From a checkpoint of a small mixture-of-experts model trained on Wikipedia.
Size: 10 layers, vocabulary 29361, 74.6M parameters.
Training: a variant of Muon for the experts, 1229M tokens, 9377 steps.
Below are experts of layer 2 (counted from 0) of a mixture-of-experts language model. Rows are named gate (a neuron's input weights, with its number), up (a neuron's input weights, with its number) and show model dimensions 0-63. Each number is 500 + 25 x the weight over its row's rms, rounded and kept within 0 to 999. Numbers have three digits each.
Before each expert's rows: a language model's description of what the expert responds to. This comes from a sample of Wikipedia text that the model never trained on.

# expert 21
Description: Conjunctions and prepositions. Function words joining phrases inside prose, mostly and, of, to, with, plus adverbs like nearly, almost, closely, roughly.
gate0:538482515464483531482505510533485550516529492548510474453523500476538475521485465536510520490507453497485451513493524494493486483498503480514457505512519479503487522490525509482510558441476498
up0:489499478506472510505539487481476503456476522515480511509467533450554466502478521486514494458526470500477515503514492494504507524519507526510508457540525498480494483535479539469512483495457512
gate1:489511552546494507496514534448472534456501521499533517518537538510426516560507487512487535511495535449521480537478489498443481502497529518498509484527480499512513493461462504508533475520528523
up1:506521482506497471511497555517485537507553508513535502488505544535516529518549515505492504532465492485569450510485533500503529477497497487510492497515490498501508534481472493516536491499462486
gate2:501533517505454448511561518459492461501525478471545495496518519511499523473515496478485516536478531467539583498497492514535484503474494528547511519502503517503501513462503520507466548510494509
up2:526504444458477476522522541535489579533496492521484490522459457524504484483510498485487545476509512516443495482520503541479521493510518527493520527515535464494551530526492509513501521544511482
gate3:522552492502502456547492448479550484485518484472519481505500466526490447455468539503486515518513497475446513485499498498518495483495545477480504443513453492499497505506487491517478530515500491
up3:505493520477474516458492576481486466495500514486462504486493510476524514521451490500525532501459546527518491530500516498469524505507502504518504541497510487466483474476467490553519491489502481
gate4:450501493462437471507531528506458536519512522457466474489505528520465529520437485474520494470532531477448519549456497523520500526509474505531467520471531491522488508528526470488510505514509538
up4:479512506525512486516450524561464548471523538502482472518504469520548494418504471506515536507491521521487498470495521432484500488473501528443487528487527499521522489518527488503509506543462556
gate5:533488552544512450518519496488490519487504491498536482541499502461532501502542474483512518527462571475496513544491457484494539505502476482530513502505491466489538503519508491482551475512453494
up5:487499489477497522497538549529501504533476510500540470537530479548500485508494477452520546518491476468487506516524482438532502492475460510516484520504502513504486531473447485445525454480531492
gate6:517483518505462500536495494517422571505518477510468497512463552484487464516494494491508531469519510532448489517492491555468507537481572495517516454461476500472514480506475497488531549534525481
up6:444538503493489500536483526486541492496492483480482519470492511535483505478472479468477468511523509479500523495518459508488492473528509501473516486496515510516505484517511546500456553495528469
gate7:493481508547510499501509507503520494468497487524518489463498508469484479500481543486515490494438513507472487504477515516497522511507504523486459507485545476495470488479478501498496486535507542
up7:510506515531526483496516488522514447492540487520475474469522429521507507499547511552500478451464516499523539503525545500470546542493492501528518472478488483481473519486527525474499508473494480
gate8:511492471480545518494524500473467481471506498517545503479491537504493497475557500480466507487469517535467499455475543470477485461530482535523495475450442497483482496449552454504470491506436510
up8:491518507502487484518488512551507491472468533497489480489504469495473513504460473531507488490500502526490456485477510458494488546510475497489509502523512412494494515487506475511541445529509525
gate9:483498474521559485497484480469475493510515482523490541501461440505504516537474519499499454487503469457513530529489479523507469502523473472496483493520522446514490455472518488488531490473459492
up9:513544504514517490491466521458496506500491478511499488503472481505492538469486506536510511497518486465494508448452528484462503423491502488491498504552544504497559472491500498499512478495499486
gate10:522489498481480433480514496503516526401501497492543491493512477485505508487491490498493508514585511461518469503525533494528539540530487496502483512502496505513481521487502501507521478542470476
up10:544519501482489453499510523493473495476472472500502500488544472489477525499526488468542515576533501485482461476536523503500453502516491479482504479527480482520528504499493491510548546519517524
gate11:563483472484519479489488516497477493444517525513506529475459541469483529472528487546520483471474519510455477527497505526519484490436513495516499513517516465503490510523509527464480490494537519
up11:488497507547474462520505518492509488544476490475495494507460499514470503479516523446523504546482476491538493533478458509480538459498520468490490528481480495436503492527484450453465503433521507
gate12:496515486529492436525525515524520492496503530490501507481524540540501489490497496529499553467499503492524502490469531458549536484486528458482457503494525454468532468506478513498466449503534504
up12:578534505539509514494459497529472519506502505497515499519461507517490567504523516509486512449492487519504514468535473522497481477481508512499487508473522505466524509523509466495511521494508529
gate13:503496509486450511509530512494466491530498526538511492452518504506441491508536508518528521512561505476525502507545498484503503498493505526503475508480501508459447491464529455509551487506489491
up13:509500535506503507534498515473478482508449490516533502524502490490492511477493492469535532533532527488515513513466531529500478535532498503500470518523490514503480470513512462491528524520547486
gate14:548532527520487496499489500513484481493497500486532508469510481503493537517518486491485479470503498525526497532490516493498472519508492494480497534511492523492499530500452488503524536430493483
up14:517501488498510523491516506490529493505519503530513522483509498454466480477481493498499502502511463502494471493473498488544467515512481460515572487509560461518485542476475515513465536515493519
gate15:520447539503531493516509524515468518445523458472470495514469537512479522485480478543453478491490482497479534524527476514499440493483437486499504495497441505512524521524509483513516511518476538
up15:486457521488498501485499536493507527487476510484469480549501481511525502485482487488486515496518533518505510496498480515576505489524484498503530479473528473481550535543537481519495514478513514
gate16:483496478472504463427468463486466505522475533454566490524497515492471488506463536484517514500556528508521494506448502494556459460525484497504505468503520476503503507498503506544523484473505522
up16:508479500448545524510464492545491476465488496482509488531508500516525500459517537489506512487512486498518455462539503519545508502535501494476540446517493505511517516500505510497464515502469533
gate17:533482480497489457486508484503485483526535501469529479484527536468471518461502514477478445499497474508500515496538491480522473536480454507484546485438487492485540488482474484497538518525497510
up17:505465485449464507550475521490483513528510484518467488497500481489513510518489463480479487494533450534471510489574550499463506496473508489466519471493558553467457530472461501463502525479481503
gate18:485479448470479492509509469488486524505510499493466536477494517524516508514450508507513513500503473491484493550505509510546481502485467507526474484527535500508532503512502510519498527540514522
up18:511505535537497533509543505501527488472499513500512482525452493484469519474490473486474485503476510482521511432515488480480506500515501515500509503490486547501516502515479436505517480484501473
gate19:479515518465505489554527528570489486534512448528554504510481513481525469519491502526468499480501545461510521488507489527452476518474532518448515517535457501525517502474470543503522464540517515
up19:477489498483480476464528507480550518517493527502516522497516467468525494509473481514522514508532520523522539520451505472489529487546476517471495468457543543526465508511506524498543487499521458
gate20:523493514481475470515499495568537510462471480509509481502473520544431474521501538483512489500444490494556501491489514466475499507481478473501530499449519464568488503487491442526445481513525532
up20:513508481477538489479536519479478526492528480454527542480526524493498528438569481502481500508509511481496509491487490472493486495505526464480522492541488487469498487502516542499518520502487468
gate21:525444511528482511540483475480505511492458514545519505505507518513515530518538468474501506464489487503485508512507475508520470510520511488504480525505448503522503497480450454464518539507513482
up21:539495512490492511538498489509508516484483486514510509536534522482455504510534478482534514486438462487497509511497492455508457495492528496513500491538453502528470501498451490474489542509481496
gate22:502515523503516525505521473507491543511521509488456547503520548516498481524482488555501517472464521494532487508551496527494517534530490526508517506513523522518533489483512478473503506500478500
up22:561499458496497499450548485522470500484505513529520548469456460523513501510485527524482467532477546541511494489508486471494508440480503504482536481524487498532510490520491499457526498485495464
gate23:516486514481508483532496508490486472526510528498520514556546509484493524498527518469453466500495530479499484533501480487468494538521530488494507526532517517504501488487505443510487454503487477
up23:509486465496484496475490499565491474460506516480519461501498490531519529509466489492486519516551506520478457530523513543500524498535491513535503513481524505486505487498476551529488497508504472
gate24:508509520511476474489472495480456559487517502513488466489484478473481510517511532490483486488511485514479473520480481493483486515488537512493493498506520500508539511495512460464486532548486513
up24:482524468516467510550493494454520530503500486506523505499509485485488449490496491525519486506497503509519460486481520440495489483464492490472545495479477445465501544493536497473517463470532524
gate25:532519499501476451520514535499510511483501484518472484446523519464480509508512523535510506502514501487473564518489507489475506481505509524557525515492533483509491540470518518476506524526460519
up25:498487498480482469497522524563490526562513494492533505466494464518488530495496511530473502495488515468533493490480506524523525514482546501493498498524541485494474460548564471502512533530527483
gate26:514497520513543535519538487496529518520517458528472498530502504504501500516527493533513479475496495497517478504500486448484480471525530498530476492543486510502439495502473525530548444518492467
up26:476512499497435476457512506498459461514475493474551493509486450458519500512448556495503481516542493503547510537520521502527504550499541490500506478479521504484496472528523505514523515509510492
gate27:526460511527451497519499483492528569513506524539514522499502516532530508461543502459488476466492518504545505513474486525535505518517519491510449518532504504533493502435511527505449531488503532
up27:493487492525528494518498476544523520491514455508489543503504518456508512486472533508443489512510486468503494502490466544545505527476457525514528492492507501488498519483455528488492486500486538
gate28:537504479505498513488477545508486542504509518526496503482493523466446527494518471519504451502538474518513490492492470519487471463504518498506523425479500503500492508507557461476541488489533520
up28:522447502442514483527495486513529516518511488528513507504547483523469537542527505496510469530489441509498502526511490514512502506468525517481497536469531559533528483520514475496510455530497512
gate29:494476481458494465463502495505505529526521521489492452522530499508477527520505486478510491527522498498506481540527531504498462444538476490486539489538534524506550542519500505513484523509489477
up29:497501524506504506497481503567487481499461479484521533501523528493470508489511487509485456496501478485539481536520518515532516478499497498507498504479510454567506520442499537502495485503485508
gate30:515494483506497481530499474515510521512455488511480466526502531479549535530504481522441499517464552524497493527455494533524547508471553491551469489486508457485553493539510502509498498462480486
up30:508535492478492481488491527476527483514445512470488479541496504541489522493434555508483510500511513523520500508480519488483504491513516499478556504508513503500493495551496525456508499515489523
gate31:535491509488456488502480518502528467465464476471508490495490545487468536446497467506506504503483517478541485489516509483531480494525489462474507513542468471525460484466511493490477519536515552
up31:461576551448533538463510463476494441509533501450503497498520506531519509532523488501491507511500496483489516514460483515505520470483518482506483511485521460485475498504499496490479451528498509
gate32:536471510495479515514513484516472487470507514544513478514547514449515525505498493546465527519492499534507503542512506504481480475513508509466499492517531453515518458558480467511516511535473505
up32:490537529514488499527502530499520504502474478440521494489459540540477483489474507479490479471503510465499506460488527514510494487483486474510483516523468516456472553483487509460488519506559510
gate33:474493477522510516502514537495501479535472485531469455488528489497457494428530537489488546505479493527496443435539496503499477489536486527489509501485522474530452507510502467495490506519520537
up33:470537522506522472527508457455505517502518481477505511480507470534552510486484510507510509514530550513523537484515507499531468472451479493486506505520489512469495482522518516521476489497513458
gate34:466475485492485524454500471518463507528515500526513495475480507478472488447490489511488472483535532524486463485549509515464486508514495509489461501466495483516513455476507478508508503468529492
up34:531504516486480493488500515513481499525474494502509519496503477523528488508480472515484521492478500506497492473531463479520511557514483487484535496465487506513483520456513503480501491476524485
gate35:494491465465502490534533508508503540463517462509493495517514477503517490520530531545489539494463483497485534500492525487502480468531484529512506521494449503487502530465497491519533504513526485
up35:502480510503527507486550488495501488515544499525500501502470487513466506499477534471532509502483488502455540490492485511501479457511486449525499447442535522522466513488499515473530441528519475
gate36:507492508526533504476468508484474498492454541532475494468495545485469468499477522430499504521519511479521493486549478502472507498487557476453527482489500475494496522499516523509509522487520512
up36:505493483536503516471509489514512510505506527547511498495518518505481497490495508509461504536476483479496528499462454478464513470520525458489514471511476492524490502492514526520467503467498488
gate37:495526536523475480515535532500519483507467501525469466536454506518527559534508524440481469505556516509465520532523518530487529495499496520461474482463501485464490527510517494469538502489533530
up37:487523535476526496498513494507487462521465513476489515499448482549500511498557524491502513475497515425509465514535427497527513496507483535498490503498509497524524504498522510485502453479526477
gate38:507515507544547506472524535507490500483459507470542448515524529505527494509489521506508495474496516499469503494507499540543492507474509505532496520462498521500530504526490553504492536575505503
up38:535529478473530504529496456488490500533497508478433512490500464515452519457484521511548510562515494489505489477520462472489506498488527522479437532570482492513530531534479534504539492506519476
gate39:526427488490476502543520486496512458465477474518481472493485517502502523489495493491502516488496528502483540512534484519498524525509527504503488544533529497499502449520472501487530516501513501
up39:434543460485500560476527513487523463490483485523489521510480552460516517541482505439522482521500485506492478517482489498441482452499511513499499536486496530497564541503482486475497512483486530
gate40:488497517469539512516511519518495542513467496516505448492509527488527517485497499478491490495490469512548476491494512525535472582529445495557499522434493499488467524531522461494530474533543517
up40:476490515532497505496511487539525453495492495481504469503482555488511472463496475517498504489494490529456464548481513526521542509506500470535486530504476476472464495529486509471457532521560500
gate41:474496475495488488523496463504476537522536480536504534540450489496482472479536469503500532484504497535502464536532512499525462466482509489513487450471511501503487507505466473504561522525478534
up41:513493524510519573504475502463518508509480488531528492496458521477500493513545518530527517463469498532473496506463457456501494508464552525481496481568484576481529498505517470498524515528510516
gate42:509490511491487464510484484550542539494484505521469509512471522480472499492483518507480473475553493442511516520499502580526521523494459514510500502504495473528484472479508518497456513474465501
up42:547517577507503490491560473528492527496533526530469481515521482514483524487521498521507537499513526502492561524498492498505500477497487551462501503492536530495493506481495537523482512486499525
gate43:477484495465500470497525500511492515518529470498489501479518516525495529538423488543497517481522511481508480484526492495494481471520479517520436499482509478505554535478487446484505544463512541
up43:486473465481538465510475515559524485525514492533515534472543460496473504503483533523496505515491507539499535478519473458504482470513453524470485486513518471474518517511516486496512503462490481
gate44:453505482488493507491490506531475524490492507500463531510486473480481528498468502485447463483504494527476504538479522512454500535500515500534531482506486472482483521499463491500507493527489478
up44:491474494522479497502566479497512532506567490479470472483429464503493511503491532515440487483492496474551483528517453464505489530503545450508538497506526447499512511495483512489510523518485527
gate45:467489492480457495506504471509513496490476462531488514459543481487480492454520506488528514513471503501504565548485502502499488502482479447532497545533487470483472465471498459483527481467477508
up45:502484466482486545539461523444553505521479495472493452532504532504536507513531510479509464513497502461525517553533519533528538480517526489510504508472521494467489486541524531510495501543504443
gate46:496540527484501459494462529458500531508508434502469513506535489520492551496489476514505520491495503469528495515541506480472496489510495517510527539500499508458523485516514465446518478504496526
up46:469472491466493475526489478517495528524506474524503458506523529464495464527493486507476489525513483491517545504508547453508508482506538497517514540480510482523504487549527485489486526505457481
gate47:518474505494516474492526500489464512532471494479461503529487478520489542470470489523511567476513528486552520520499523498507512520488507482499541520539523512493499531449478480480501508501488505
up47:481485525505489502528497522491515460483505492534484493462473549460486501546516502493474465485491502483501528521460508504546498476544491534484533493452474523492522487541536504490530460540504495
gate48:521498484515522516502535501512471529519451488486513504503519482509467528523539495520557531481531518508503500499531503481496492538462521461489487548476504513514503538502436500530500487471517539
up48:517505447503510472525466499494550502462520511482500501525514496490532490521513515527500478515460491480519490502483526466523508505520498481513518511495518489506497455492511460500498498523467531